Experts of a small language model.
Size: vocabulary 2048, 34.5M parameters.
Experts: 32 experts in each of 9 layers, 1 pick a token, a softmax router.
Training: a variant of Muon for the experts, 4769 steps.
Below are experts of layer 3 (counted from 0) of a mixture-of-experts language model. Rows are named router (the router's row for the expert), down (a neuron's output weights, with its number) and show model dimensions 0-191. Each number is 200 + 30 x the weight over its row's rms, rounded and kept within 0 to 999.
After each expert's rows: "comes before" lists some tokens at least twice as common just after its tokens as in all text. This comes from a sample of Wikipedia text that the model never trained on. Tokens count by the router's weight.

# expert 22
router,206,141,224,224,247,210,190,223,196,171,218,194,200,211,215,169,162,167,166,198,213,145,265,179,180,189,264,187,203,179,209,206,210,190,187,183,210,231,167,235,144,192,194,181,173,249,190,182,208,222,170,197,207,193,191,222,141,234,191,144,186,201,178,175,142,142,150,223,140,241,206,246,179,219,187,247,204,180,177,194,218,147,239,192,166,229,219,183,229,186,190,192,237,172,182,178,237,172,215,213,180,207,153,177,173,208,215,216,173,218,229,213,159,189,226,179,179,203,206,171,184,229,170,179,131,226,188,178,219,232,250,235,160,185,239,237,184,208,206,243,171,185,206,235,237,273,213,220,249,226,173,264,206,219,177,148,199,166,246,181,234,185,196,227,268,230,163,207,196,237,239,235,260,175,230,237,217,215,146,214,245,183,225,214,252,202,170,178,202,229,223,195
down4,181,235,211,245,183,160,199,194,125,221,212,238,190,210,119,232,236,205,236,221,156,199,229,189,222,228,179,222,230,158,194,202,181,216,221,199,188,170,247,227,180,212,205,192,156,201,291,177,200,220,225,197,151,217,207,236,242,181,178,170,222,195,183,208,228,192,167,175,207,193,215,198,240,128,232,241,195,198,193,213,211,233,213,239,248,210,191,179,196,186,179,220,226,190,220,240,190,211,213,260,200,214,204,225,159,173,187,225,210,178,250,161,236,188,193,219,180,205,190,205,191,249,178,159,197,167,215,191,224,182,197,229,257,184,154,206,191,191,194,237,235,166,214,248,152,171,198,136,210,208,186,192,145,225,233,146,204,223,203,171,214,195,149,152,193,176,216,195,170,251,209,186,157,142,167,129,233,189,214,177,207,191,251,136,240,168,207,141,270,211,191,193
down5,221,182,203,194,260,151,218,210,162,191,216,165,185,222,207,205,195,217,169,168,198,250,192,191,205,187,173,197,186,195,229,209,219,244,162,172,169,250,198,157,217,172,180,244,243,152,231,188,224,211,281,160,188,194,218,137,212,170,165,228,217,260,155,201,195,222,215,218,178,203,137,216,192,257,184,261,245,164,242,178,195,209,217,207,181,227,221,142,178,212,243,201,174,244,232,133,227,173,236,239,169,173,196,199,135,161,233,237,194,190,203,232,175,182,165,183,250,191,233,187,203,193,151,161,224,205,261,212,159,232,160,215,147,165,166,184,155,183,144,190,230,184,206,206,191,192,231,230,238,160,239,233,232,175,203,172,235,236,190,182,173,223,213,201,226,214,207,220,174,190,210,202,148,188,211,204,193,184,153,231,233,232,242,210,212,228,173,182,200,196,234,150
down6,211,195,203,189,233,305,189,191,233,198,245,180,265,213,156,209,173,177,223,185,235,207,234,211,213,185,181,195,169,199,156,169,200,224,229,231,192,139,199,201,195,213,219,181,191,159,193,168,188,182,218,169,183,195,214,205,206,189,166,203,230,183,148,234,241,208,193,149,171,201,181,216,137,245,235,232,236,185,214,161,180,187,226,236,139,204,182,241,201,224,216,190,208,254,190,207,176,170,267,256,172,294,205,155,227,185,179,209,239,197,202,162,179,155,225,166,205,225,193,217,174,212,244,193,250,168,185,216,198,197,148,198,174,181,183,194,211,231,177,207,211,192,208,163,195,228,277,180,144,183,211,152,235,232,246,174,204,179,181,243,204,173,142,170,183,201,222,157,176,210,226,183,260,195,231,204,178,220,173,123,228,199,188,214,215,251,166,184,190,231,190,196
down7,247,191,213,239,224,155,194,191,202,147,207,168,184,210,196,193,215,246,204,149,156,263,160,163,190,199,187,234,217,185,181,247,170,189,162,136,182,217,173,184,188,228,211,179,255,231,178,131,224,144,183,161,168,222,209,149,204,211,214,189,206,222,221,187,224,213,260,195,184,135,238,233,166,257,183,214,235,228,200,163,191,121,194,236,199,217,182,170,197,177,166,237,190,212,199,155,200,208,223,159,209,245,229,218,198,179,245,193,196,162,186,195,223,214,188,205,213,152,226,253,214,186,249,165,225,228,164,256,197,227,231,241,246,229,165,192,183,223,234,201,190,206,235,151,232,173,181,164,178,218,187,187,206,220,245,221,182,179,148,175,242,243,151,210,214,170,174,225,150,169,201,159,214,195,249,189,202,214,174,218,241,236,187,248,192,215,150,186,233,197,202,227
comes before: "s", "ed", "ing", ",", ".", "er"

# expert 20
router,233,162,253,192,218,253,154,188,167,139,239,216,215,201,176,197,164,175,211,179,187,175,248,171,193,202,228,196,191,140,187,192,226,200,183,199,220,219,179,227,158,175,205,166,255,226,246,174,230,189,218,160,174,241,147,176,157,188,155,165,149,237,190,207,185,159,194,155,164,212,223,183,163,204,193,235,179,217,213,207,161,148,200,181,147,231,218,187,186,226,150,274,204,163,192,181,251,173,207,209,207,262,219,195,169,203,229,165,156,194,192,205,158,139,184,201,176,197,205,170,194,255,229,186,168,229,179,182,193,227,226,265,201,198,217,253,188,184,186,236,184,172,165,223,205,209,179,202,208,232,166,214,201,208,179,148,215,183,239,164,270,221,171,202,272,243,177,228,163,209,203,223,187,191,232,193,215,203,183,225,267,236,276,198,199,196,229,168,192,215,207,182
down3,202,226,205,232,262,197,219,174,210,180,268,241,205,239,134,206,229,220,216,196,159,251,175,199,130,138,162,205,235,209,202,163,128,136,195,228,243,186,194,240,198,183,220,175,230,257,190,224,182,199,248,257,158,174,197,215,201,217,228,193,193,175,193,239,230,157,269,191,205,168,215,217,253,213,232,211,129,180,215,183,213,187,186,142,192,256,174,204,169,195,188,238,222,229,218,224,230,148,195,204,214,157,219,182,181,224,177,176,236,151,202,181,139,176,182,193,193,191,234,213,187,157,184,185,230,176,178,191,206,213,220,168,162,208,185,190,228,222,183,210,202,247,243,219,192,181,244,203,225,206,179,168,225,217,231,195,187,174,121,226,182,168,150,193,235,145,221,201,185,213,208,233,185,172,205,213,177,205,155,241,220,201,196,193,214,221,155,211,163,227,196,250
down4,193,243,192,180,176,186,250,212,124,224,198,233,175,213,235,192,214,196,198,211,212,200,164,158,194,268,251,217,193,199,210,198,151,265,233,196,190,204,200,194,189,219,240,229,197,251,216,201,163,153,225,182,165,194,215,204,143,204,225,157,241,189,187,185,161,210,167,201,183,179,254,184,201,150,211,202,143,142,157,213,152,232,207,187,199,265,201,171,227,140,230,212,179,182,213,248,248,183,207,188,174,169,228,160,207,139,209,178,201,187,198,205,137,226,195,174,203,247,135,218,198,220,182,198,218,192,216,256,167,173,181,253,161,203,165,238,208,196,177,234,212,190,202,249,175,155,178,198,209,236,206,203,224,229,258,182,199,212,225,154,266,202,174,185,210,240,242,208,200,190,230,179,107,243,225,220,171,221,190,215,191,208,242,166,239,183,204,199,227,207,179,185
down5,198,205,177,200,227,167,207,196,254,176,133,215,105,157,209,215,193,189,207,215,123,165,216,242,213,240,146,208,208,185,201,141,182,192,220,279,194,267,200,189,212,202,251,145,207,215,189,198,232,164,195,145,225,214,155,166,207,194,184,207,196,161,253,190,167,233,199,177,217,212,257,178,203,179,189,191,201,172,218,193,223,129,192,201,172,186,223,222,215,197,158,238,127,222,208,237,167,185,187,222,194,165,173,186,170,202,207,247,252,235,206,197,242,203,202,213,191,239,155,206,200,184,166,190,197,229,181,149,213,252,182,246,198,192,164,224,224,199,170,164,233,186,204,253,196,216,218,173,182,215,204,231,188,172,239,224,237,233,241,196,167,239,214,242,253,167,186,190,176,171,155,217,206,204,221,158,202,227,221,165,232,203,258,234,212,197,205,164,234,192,210,159
down6,243,230,180,181,133,217,209,186,211,185,169,214,228,127,253,195,229,235,186,175,210,151,162,228,156,150,172,236,178,204,191,212,180,222,179,210,216,172,192,222,215,206,220,196,227,220,183,189,220,208,168,205,216,206,188,236,186,221,217,162,156,222,149,180,241,218,208,188,218,248,233,238,214,217,212,216,225,181,160,218,189,131,232,254,185,223,158,232,214,250,211,190,151,223,173,200,176,199,142,153,145,186,246,238,203,210,237,200,179,208,174,170,190,177,218,195,242,200,196,233,218,228,217,183,214,233,210,198,286,188,245,232,199,221,146,235,230,198,231,184,244,184,188,134,156,237,196,228,162,181,185,172,255,143,206,150,142,209,211,192,237,169,199,225,177,207,184,202,225,197,196,162,241,164,189,160,214,245,215,194,116,235,222,219,157,176,200,194,223,203,180,203
comes before: " of", ".", ",", "s", " in", " as"

# expert 25
router,258,181,247,228,256,235,164,264,177,157,231,199,206,178,178,151,166,193,189,175,241,154,227,168,164,189,254,229,169,168,182,155,247,170,182,183,228,195,152,221,171,190,203,152,219,241,179,193,257,239,192,191,202,240,150,166,140,192,184,210,183,190,186,230,153,150,209,179,189,186,213,212,156,233,199,218,181,242,173,213,184,161,232,159,153,213,220,186,241,201,179,226,198,207,250,135,220,190,219,192,187,208,202,165,156,213,217,156,152,196,200,200,149,195,207,215,220,204,194,187,188,231,207,178,184,199,181,204,197,212,250,191,193,179,204,255,207,175,191,212,202,205,192,232,219,195,226,259,219,224,161,190,209,241,185,161,194,153,184,215,231,136,206,249,239,191,172,168,210,244,220,205,237,165,214,237,228,165,163,230,199,256,243,181,251,192,240,154,173,259,208,190
down5,196,172,206,235,162,174,193,214,172,187,147,227,173,208,257,150,148,211,218,199,197,237,164,232,185,168,164,239,169,154,198,200,196,234,193,200,210,187,211,182,244,145,173,206,272,221,231,187,209,155,256,209,171,162,195,170,238,223,221,208,172,167,215,207,226,171,234,207,187,177,194,169,225,249,237,260,181,165,171,222,231,189,203,180,133,272,191,233,147,250,196,106,161,201,222,194,208,205,197,266,200,203,199,238,262,183,237,165,186,183,188,218,212,167,195,136,186,187,210,216,211,184,207,219,169,233,237,205,182,204,211,171,230,184,208,196,187,164,197,183,185,231,188,236,179,150,189,196,242,168,203,246,215,205,214,186,174,218,213,200,202,161,200,202,236,211,188,248,248,246,223,223,256,184,154,153,237,226,187,135,211,233,185,200,201,212,142,224,210,204,178,201
down6,206,232,268,172,197,216,205,170,179,180,221,243,150,164,255,206,213,211,159,215,218,245,230,193,224,182,181,208,220,218,290,174,220,229,175,190,163,253,206,241,194,177,207,166,200,215,223,251,148,199,236,225,227,165,187,198,155,224,257,218,183,174,154,223,174,204,209,210,196,215,187,201,188,177,234,138,261,179,199,230,191,172,233,166,200,146,192,145,134,185,161,228,256,189,210,191,211,169,226,200,224,137,212,203,156,255,200,161,212,178,183,203,178,225,221,223,229,217,192,200,172,238,162,230,178,208,172,194,201,167,202,188,191,222,193,205,165,171,174,185,205,140,171,170,242,257,216,181,170,238,230,196,251,199,174,188,202,215,210,173,174,206,187,165,273,168,205,233,177,202,210,188,218,150,197,248,199,254,177,195,157,120,201,213,224,181,205,214,208,195,244,226
down7,191,199,198,249,213,159,214,147,177,139,177,246,269,197,198,205,218,218,146,213,235,219,221,247,197,213,204,202,188,198,179,186,223,178,219,231,212,159,220,214,239,189,180,198,174,135,181,160,189,206,214,155,193,231,208,175,161,181,226,245,280,186,156,186,196,162,162,134,199,234,183,181,217,203,233,147,203,199,211,197,171,204,219,187,178,217,204,189,202,201,213,252,232,240,176,183,215,247,241,171,179,224,159,212,197,243,261,186,198,202,229,236,232,189,201,204,136,127,190,188,236,222,213,193,226,208,182,180,164,191,193,201,234,236,183,165,157,199,217,184,211,249,264,167,205,201,152,196,224,248,201,215,208,215,162,175,170,163,220,219,211,212,226,181,197,177,177,200,198,222,194,187,269,199,164,131,170,219,206,240,187,245,118,168,143,234,214,211,203,247,238,201
down8,213,131,210,243,198,199,170,173,154,207,171,189,218,202,155,207,177,139,143,197,167,239,210,201,179,230,187,195,205,182,197,200,219,208,216,180,177,214,208,204,172,186,167,171,227,198,217,195,205,255,199,177,192,215,174,212,182,168,204,251,196,182,176,185,177,167,220,203,159,186,188,219,182,151,130,217,175,179,241,178,226,182,210,227,185,244,189,219,208,252,250,252,186,238,211,200,253,219,184,220,192,199,179,274,260,206,199,268,140,184,203,221,164,246,203,188,168,199,209,212,161,193,174,254,201,260,239,170,212,200,158,204,219,174,199,251,162,222,278,206,213,203,185,194,203,227,171,226,231,231,214,180,262,231,155,149,197,225,207,203,190,194,203,196,148,172,210,174,182,170,193,214,220,173,199,195,167,287,193,201,200,154,155,240,186,159,248,187,289,189,200,204
comes before: " the", " a", " and", " s", " was", " M"

# expert 19
router,198,174,248,186,242,216,177,239,208,158,225,191,185,213,170,169,171,156,230,175,233,220,209,161,164,144,226,209,181,188,158,160,225,170,161,177,240,207,165,218,165,175,202,172,242,214,199,177,211,258,177,169,192,190,186,194,160,188,168,150,135,211,182,201,159,172,165,192,195,170,242,209,198,238,206,239,150,227,234,203,230,174,236,167,138,197,235,184,226,244,172,203,220,173,187,160,215,217,200,203,212,228,211,179,179,206,236,202,205,224,192,213,183,208,244,236,170,185,152,174,163,210,189,169,175,289,159,213,213,201,270,262,146,172,226,226,184,188,164,263,205,235,183,218,274,216,204,254,211,193,177,208,240,224,157,194,237,188,209,168,258,171,237,217,239,204,169,185,177,232,231,215,234,212,242,237,192,231,171,242,211,172,208,178,224,201,219,170,177,231,225,194
down8,236,188,177,194,199,247,241,188,226,198,198,185,180,165,203,188,198,190,152,204,177,211,275,147,153,183,199,175,187,228,210,196,199,191,255,183,226,194,201,229,189,214,182,214,210,223,207,220,136,151,211,192,208,193,182,178,153,199,175,210,151,151,260,182,203,247,182,164,232,213,177,261,251,266,233,154,220,207,176,227,256,242,245,215,202,141,195,203,184,175,198,196,251,199,231,138,173,215,162,178,245,198,251,169,220,196,215,220,181,131,195,152,197,185,189,154,177,186,203,195,189,183,197,180,178,204,228,251,188,178,192,261,197,201,208,174,200,250,205,205,168,177,223,177,241,204,266,251,199,172,194,213,218,173,188,158,205,228,207,238,231,166,200,206,267,214,176,197,247,181,233,252,169,224,161,177,177,180,252,140,214,194,148,168,198,245,193,213,209,206,188,176
down9,225,246,169,222,225,181,273,210,215,198,202,201,167,209,202,227,192,196,221,172,221,196,176,165,218,260,198,211,248,204,234,171,187,158,230,234,144,192,211,217,248,252,275,185,169,153,214,206,178,222,217,188,273,198,216,161,200,186,183,130,188,182,192,179,201,235,245,289,244,199,221,193,177,174,247,188,196,205,213,172,184,186,203,157,211,193,190,181,139,223,170,250,166,256,144,223,169,212,227,228,220,216,199,204,201,177,207,172,169,201,191,189,192,184,186,206,201,193,190,164,201,249,205,196,191,201,184,162,199,218,173,213,184,162,206,252,192,157,235,210,209,208,198,197,175,225,181,125,138,172,162,214,273,176,203,154,223,216,152,185,240,147,172,264,208,193,166,181,193,196,251,234,189,187,233,231,196,233,218,162,180,175,235,220,162,154,172,215,204,184,216,226
down10,148,261,190,191,143,248,190,164,236,197,208,235,193,159,202,217,215,205,193,178,178,253,162,170,210,189,154,188,199,195,143,165,204,223,164,167,206,247,174,188,178,177,214,233,182,177,194,189,259,226,255,166,203,172,179,213,224,183,216,195,141,254,189,197,167,193,231,243,114,183,187,190,187,214,171,211,215,165,168,188,209,213,187,202,202,213,213,203,160,204,183,189,185,212,213,194,201,204,195,226,296,218,257,229,222,208,158,217,266,277,198,181,203,150,228,204,193,259,223,218,158,172,175,216,177,251,230,192,175,252,164,269,217,176,215,221,181,231,170,182,214,204,186,159,205,229,193,164,231,206,171,225,179,231,177,197,192,175,195,177,207,206,172,217,141,198,195,213,149,205,217,232,223,276,241,142,224,200,211,240,210,219,156,193,170,189,197,159,234,184,203,212
down11,223,226,226,223,202,180,235,132,194,154,217,203,161,177,188,220,230,196,218,206,209,190,239,230,218,177,207,165,238,162,239,230,229,198,251,171,210,193,187,198,158,159,258,215,176,197,204,242,191,239,250,216,204,185,263,203,207,195,208,182,134,156,199,198,131,175,225,184,209,225,227,155,207,223,190,169,209,222,156,202,193,213,227,176,226,186,206,205,203,155,215,237,223,172,195,168,188,138,248,254,256,209,180,159,177,192,115,169,240,221,236,232,229,160,189,206,215,212,196,226,160,166,193,212,203,258,189,228,172,202,212,209,252,170,217,196,221,188,222,223,227,237,161,187,179,188,182,144,162,173,272,174,209,260,141,208,252,233,178,239,166,181,224,194,159,190,209,178,207,237,192,223,179,201,214,224,216,185,185,191,209,227,142,140,159,193,205,223,165,154,193,203
comes before: " |", "\n", " of", ":", " and", "."

# expert 26
router,228,158,224,173,250,230,172,217,147,163,236,162,236,180,188,180,168,163,190,174,250,184,203,199,221,158,207,246,183,152,195,193,280,190,149,171,261,189,182,246,156,189,217,161,188,249,182,141,235,250,192,166,231,247,187,185,172,205,185,169,161,203,158,207,182,169,215,173,152,183,210,209,180,203,225,227,193,227,187,214,198,172,259,165,179,215,194,227,218,230,142,242,209,171,196,170,228,169,196,184,206,209,174,153,191,210,206,201,164,151,217,230,166,178,214,247,199,183,189,133,185,196,189,204,185,216,157,205,186,229,215,214,175,200,203,217,192,165,175,274,173,201,208,254,253,225,203,231,213,221,132,202,217,223,157,171,182,182,237,176,212,190,208,210,241,199,165,202,179,226,206,221,229,169,230,234,230,203,139,228,246,236,251,199,261,194,209,181,189,210,254,201
down3,183,195,209,180,245,243,219,220,200,180,139,175,202,229,202,200,193,227,200,209,231,184,198,127,206,218,220,166,221,146,185,210,173,196,232,209,187,214,166,208,226,131,216,196,194,217,141,239,219,194,194,167,170,184,260,220,192,209,187,213,168,204,166,183,227,203,144,166,232,175,222,208,180,176,230,224,177,161,252,174,295,217,204,203,200,220,177,174,222,198,253,163,155,252,185,190,205,191,226,156,228,194,253,147,171,221,206,250,192,172,211,200,193,197,183,204,203,228,190,232,184,131,237,202,242,192,213,202,175,159,197,170,207,173,182,221,229,231,232,191,208,243,232,187,198,175,165,194,195,245,178,272,130,242,274,244,221,202,154,169,208,185,207,204,210,162,251,208,255,205,217,187,195,201,148,233,130,173,170,170,175,216,211,185,254,190,230,196,191,164,199,220
down4,185,207,164,243,186,232,219,169,152,171,218,168,248,190,205,252,250,216,252,178,251,216,241,236,237,174,190,161,187,199,223,211,212,239,149,217,160,157,238,160,213,169,243,187,267,213,145,185,199,180,194,183,231,158,180,235,194,181,224,197,194,208,190,260,227,218,223,229,166,254,174,189,210,229,223,239,180,223,180,177,176,187,193,289,179,143,212,176,185,223,178,177,247,207,197,185,189,177,197,190,162,195,177,257,210,238,146,198,259,213,208,240,202,231,235,190,256,191,227,143,223,222,140,191,207,187,180,144,256,172,215,188,194,253,211,192,170,218,203,161,165,173,200,188,193,187,231,220,213,180,224,224,224,244,189,155,173,199,186,241,177,168,155,179,198,154,209,181,185,198,233,184,165,210,241,215,206,197,205,180,174,168,177,237,206,160,167,205,217,142,172,176
down5,240,219,228,175,221,185,196,238,224,192,166,210,177,178,209,202,170,239,222,240,202,170,187,254,153,238,173,195,162,174,229,201,204,173,160,234,228,234,219,228,275,231,183,192,257,215,227,186,162,164,209,202,159,175,197,183,193,163,132,229,183,171,229,188,194,167,231,213,264,184,203,205,260,160,257,163,201,187,156,211,209,159,205,191,187,210,192,210,180,148,243,216,284,225,198,180,218,189,194,210,188,183,260,200,234,139,219,205,210,240,124,193,242,172,221,201,208,195,208,213,200,181,202,205,176,191,248,170,194,152,237,198,160,180,197,226,217,161,227,221,164,157,200,176,241,159,252,179,218,187,188,169,170,200,163,175,154,200,188,200,194,232,234,198,218,211,216,157,182,189,276,152,244,212,192,234,206,219,193,227,206,252,236,175,168,210,209,176,142,186,150,212
down6,184,256,215,161,120,219,174,220,240,211,106,221,166,213,163,174,190,190,201,228,235,204,187,185,205,198,215,187,195,210,169,210,244,288,164,223,190,216,204,173,195,227,194,198,227,214,187,172,172,234,236,193,152,177,259,190,227,220,197,223,196,225,259,237,258,249,245,172,174,174,202,180,187,184,194,157,177,218,204,235,190,209,223,155,209,167,234,161,192,232,159,188,156,168,229,173,205,117,202,174,171,200,164,201,231,211,228,147,200,195,184,193,282,195,220,197,188,198,188,219,170,222,173,161,238,227,278,235,180,205,204,238,192,194,193,167,183,171,210,178,181,177,248,222,118,177,198,230,186,170,210,217,228,191,230,223,191,187,245,190,212,194,185,235,148,191,254,212,174,217,160,232,162,225,182,200,204,219,266,176,210,194,230,175,217,195,176,204,182,195,204,191
comes before: "|", "\n", "-", "The", "==", "==="

# expert 8
router,212,153,200,208,243,205,185,269,151,176,224,205,201,179,180,189,168,194,145,153,228,207,236,166,197,170,194,215,138,178,198,201,263,171,139,191,231,167,198,246,167,182,237,179,187,259,206,215,227,249,173,137,198,220,170,227,169,187,163,177,220,256,185,185,162,148,163,230,167,173,185,257,164,186,210,191,163,220,193,175,187,224,222,196,186,223,191,204,225,227,196,228,245,168,217,167,238,169,247,198,229,210,191,157,146,196,177,211,145,140,213,229,158,176,224,227,222,199,183,177,201,193,201,216,196,238,160,210,205,165,255,226,158,165,175,244,161,142,209,225,165,215,165,219,235,206,195,238,246,205,186,208,197,199,160,154,224,173,242,167,206,209,191,240,231,210,194,219,164,180,196,237,201,172,234,231,237,190,172,226,212,182,203,221,245,199,274,191,194,243,218,175
down2,167,170,197,234,171,224,190,229,215,233,213,192,176,129,172,224,214,213,155,156,182,202,216,212,130,193,222,169,178,221,145,180,171,140,248,219,229,192,214,265,174,171,270,193,244,168,212,135,214,203,229,208,154,206,163,215,225,185,187,228,227,205,237,227,159,208,142,220,135,253,242,223,221,224,153,211,249,193,202,163,203,199,211,204,177,198,154,247,218,194,170,206,257,136,214,200,194,161,224,181,184,201,172,187,180,217,186,170,203,213,168,205,192,249,201,191,190,187,191,220,128,250,179,178,231,300,226,176,177,190,161,215,179,231,232,236,195,189,159,221,233,222,207,204,159,212,194,211,246,226,205,185,217,213,143,191,213,196,233,205,222,163,198,213,181,199,177,210,177,205,205,219,242,218,161,172,216,201,196,195,172,247,225,193,203,200,242,144,219,239,210,236
down3,140,163,179,192,213,186,193,146,187,193,210,160,250,221,215,232,217,181,175,227,160,193,204,152,193,181,220,172,188,171,233,194,242,197,217,202,220,223,213,213,234,170,256,216,193,216,204,131,162,189,190,182,214,230,228,196,191,184,193,167,201,208,134,179,194,174,212,142,193,206,242,189,162,209,220,200,195,192,132,227,237,292,241,240,119,174,237,184,204,239,215,249,193,244,197,234,223,250,205,195,215,264,228,173,153,199,175,219,187,208,188,189,169,232,186,203,219,259,191,192,186,218,203,143,218,168,223,186,195,190,200,169,204,162,214,222,193,185,162,181,232,217,224,183,152,199,176,212,245,220,199,152,179,200,196,211,186,237,189,189,170,189,269,212,158,253,164,237,183,212,182,137,175,177,187,206,218,202,205,260,172,147,207,236,198,292,193,219,222,190,238,225
down4,160,206,214,206,148,204,194,204,221,190,186,197,207,156,200,198,168,220,190,216,197,196,143,169,172,201,244,167,239,210,226,190,215,211,202,189,191,168,209,256,199,203,217,178,178,219,177,182,199,202,179,180,232,191,204,120,199,192,199,237,271,236,223,191,206,185,188,185,156,237,207,192,146,206,219,210,254,215,185,193,137,237,209,152,187,195,160,185,216,188,208,225,240,248,140,200,173,205,196,217,195,211,193,220,246,174,162,221,191,160,206,241,218,213,214,219,158,152,223,224,243,192,152,213,193,220,241,218,221,230,243,176,232,224,175,159,225,232,135,190,178,229,260,237,212,188,217,146,177,237,207,214,198,183,208,254,175,227,131,200,229,156,180,250,200,144,249,170,187,173,222,207,113,240,196,233,221,235,175,172,204,136,210,219,168,235,212,162,181,278,207,212
down5,226,236,246,183,183,143,218,179,188,174,224,172,202,213,151,212,158,251,228,228,180,223,172,207,175,222,185,146,174,216,155,202,198,187,196,194,207,194,234,240,188,222,196,184,179,189,161,212,214,135,162,207,152,206,238,198,216,167,233,258,167,183,140,194,223,217,212,259,209,174,158,196,209,179,164,171,194,225,172,238,184,174,183,239,241,197,171,272,197,130,220,166,223,230,181,161,201,204,190,174,236,228,220,135,196,256,197,198,168,262,203,237,178,152,183,228,161,184,252,223,205,202,192,185,222,234,195,209,207,217,159,225,196,264,204,166,176,257,200,221,221,208,201,156,186,185,223,236,156,215,255,183,192,163,226,176,242,259,206,255,270,168,213,184,228,238,217,223,189,205,206,175,174,226,200,178,208,196,157,224,221,152,198,191,161,191,198,206,233,192,200,140
comes before: "\n", "D", "H", "ording", "B", "E"

# expert 3
router,249,133,249,179,258,223,157,253,179,177,228,181,202,171,177,191,151,162,201,195,223,195,245,207,195,154,258,210,176,173,160,160,251,169,200,184,242,188,182,235,146,169,186,161,226,231,182,192,206,186,170,157,191,216,183,200,176,181,114,167,206,266,185,218,140,187,209,213,157,216,220,252,192,209,213,259,184,215,203,222,224,202,209,169,159,229,204,228,220,163,165,195,224,194,241,195,262,214,227,178,156,190,207,146,140,227,208,174,168,166,234,206,157,200,202,219,218,160,185,173,162,238,182,200,209,179,170,220,235,218,228,199,175,172,224,205,208,219,190,221,192,185,190,185,209,215,223,229,205,213,214,190,245,245,203,142,231,165,251,183,238,196,213,215,245,202,146,216,150,198,228,203,208,175,238,195,274,202,162,214,225,235,241,164,216,175,189,187,190,231,229,188
down4,168,219,156,258,222,208,218,170,118,168,177,195,205,230,225,159,227,193,212,203,182,158,272,186,185,184,201,187,204,246,199,174,251,235,193,232,164,194,188,248,172,174,177,163,154,200,179,181,169,165,181,196,242,225,270,243,209,202,227,169,198,193,231,184,180,253,238,222,198,189,156,227,191,219,193,234,217,194,222,240,207,244,159,197,285,144,220,174,171,185,185,165,193,192,209,269,211,232,204,178,175,222,195,237,200,199,147,229,225,147,236,234,221,183,146,166,247,161,222,162,212,235,182,205,182,170,218,237,168,239,219,206,226,160,239,225,206,167,245,206,206,161,210,211,180,167,178,186,199,204,240,200,217,204,194,159,215,225,206,148,264,204,160,151,234,192,229,174,208,234,220,217,214,188,173,163,184,170,193,200,223,170,192,179,229,167,189,206,251,152,175,176
down5,230,211,186,224,188,213,240,178,226,200,175,173,188,176,158,226,148,235,195,195,193,225,213,156,195,209,205,231,239,192,190,249,198,179,189,259,192,190,179,173,225,285,204,268,256,189,202,194,158,198,131,218,155,146,134,213,215,206,223,235,214,151,186,188,208,163,179,196,189,157,199,215,218,196,186,209,179,215,236,197,237,144,215,197,198,205,185,237,234,245,194,250,176,198,218,198,195,227,246,188,174,221,263,162,203,235,204,155,204,176,244,217,224,237,211,232,243,150,157,212,172,209,219,211,197,193,199,194,175,134,236,179,196,210,188,134,233,200,219,163,200,172,234,135,179,233,275,223,220,234,230,230,211,151,171,193,208,218,153,195,222,189,199,204,238,168,209,199,185,142,219,118,211,190,183,210,148,217,160,204,162,225,185,238,190,183,185,235,204,180,188,219
down6,241,186,231,185,206,199,212,211,162,219,179,250,222,265,148,189,227,187,175,202,216,226,225,105,305,166,195,187,212,167,163,182,253,233,238,152,203,247,182,221,216,232,181,216,157,230,179,194,185,218,211,127,180,211,219,234,206,212,214,238,165,198,206,127,201,230,194,219,192,220,217,182,191,170,184,199,216,225,226,192,136,237,254,208,192,267,164,227,205,165,146,248,250,236,139,195,191,231,204,181,194,188,165,243,175,199,193,190,194,241,198,167,184,206,149,223,216,169,193,222,168,186,185,224,189,252,219,167,180,258,213,204,190,186,180,225,212,227,213,179,183,169,183,168,228,180,171,228,169,160,188,213,174,242,189,188,207,143,231,180,205,223,207,200,151,184,226,201,176,224,189,180,202,158,177,151,207,232,206,185,220,192,242,234,214,186,223,203,158,163,231,236
down7,169,252,243,164,200,186,230,161,237,181,270,190,134,187,239,174,224,201,114,198,188,195,214,209,214,218,187,192,175,221,217,195,248,242,207,158,229,199,177,186,209,186,182,207,169,184,209,139,212,291,231,222,196,180,174,173,216,211,194,192,222,199,181,172,157,225,180,188,219,164,226,254,237,197,157,186,222,216,185,197,161,179,195,173,195,205,240,163,183,197,226,232,200,197,162,171,213,179,184,198,225,261,206,161,165,231,235,192,192,156,215,195,216,225,201,179,219,210,163,131,127,252,235,234,203,200,189,190,163,192,235,168,193,203,184,150,194,163,169,224,198,220,168,220,200,155,210,250,214,239,216,200,174,141,219,257,194,202,206,200,166,209,151,246,215,189,179,195,270,269,192,245,180,169,204,217,186,243,218,214,228,195,235,202,210,216,235,210,142,246,171,187
comes before: " ", " 3", " 4", " 1", " 5", " 6"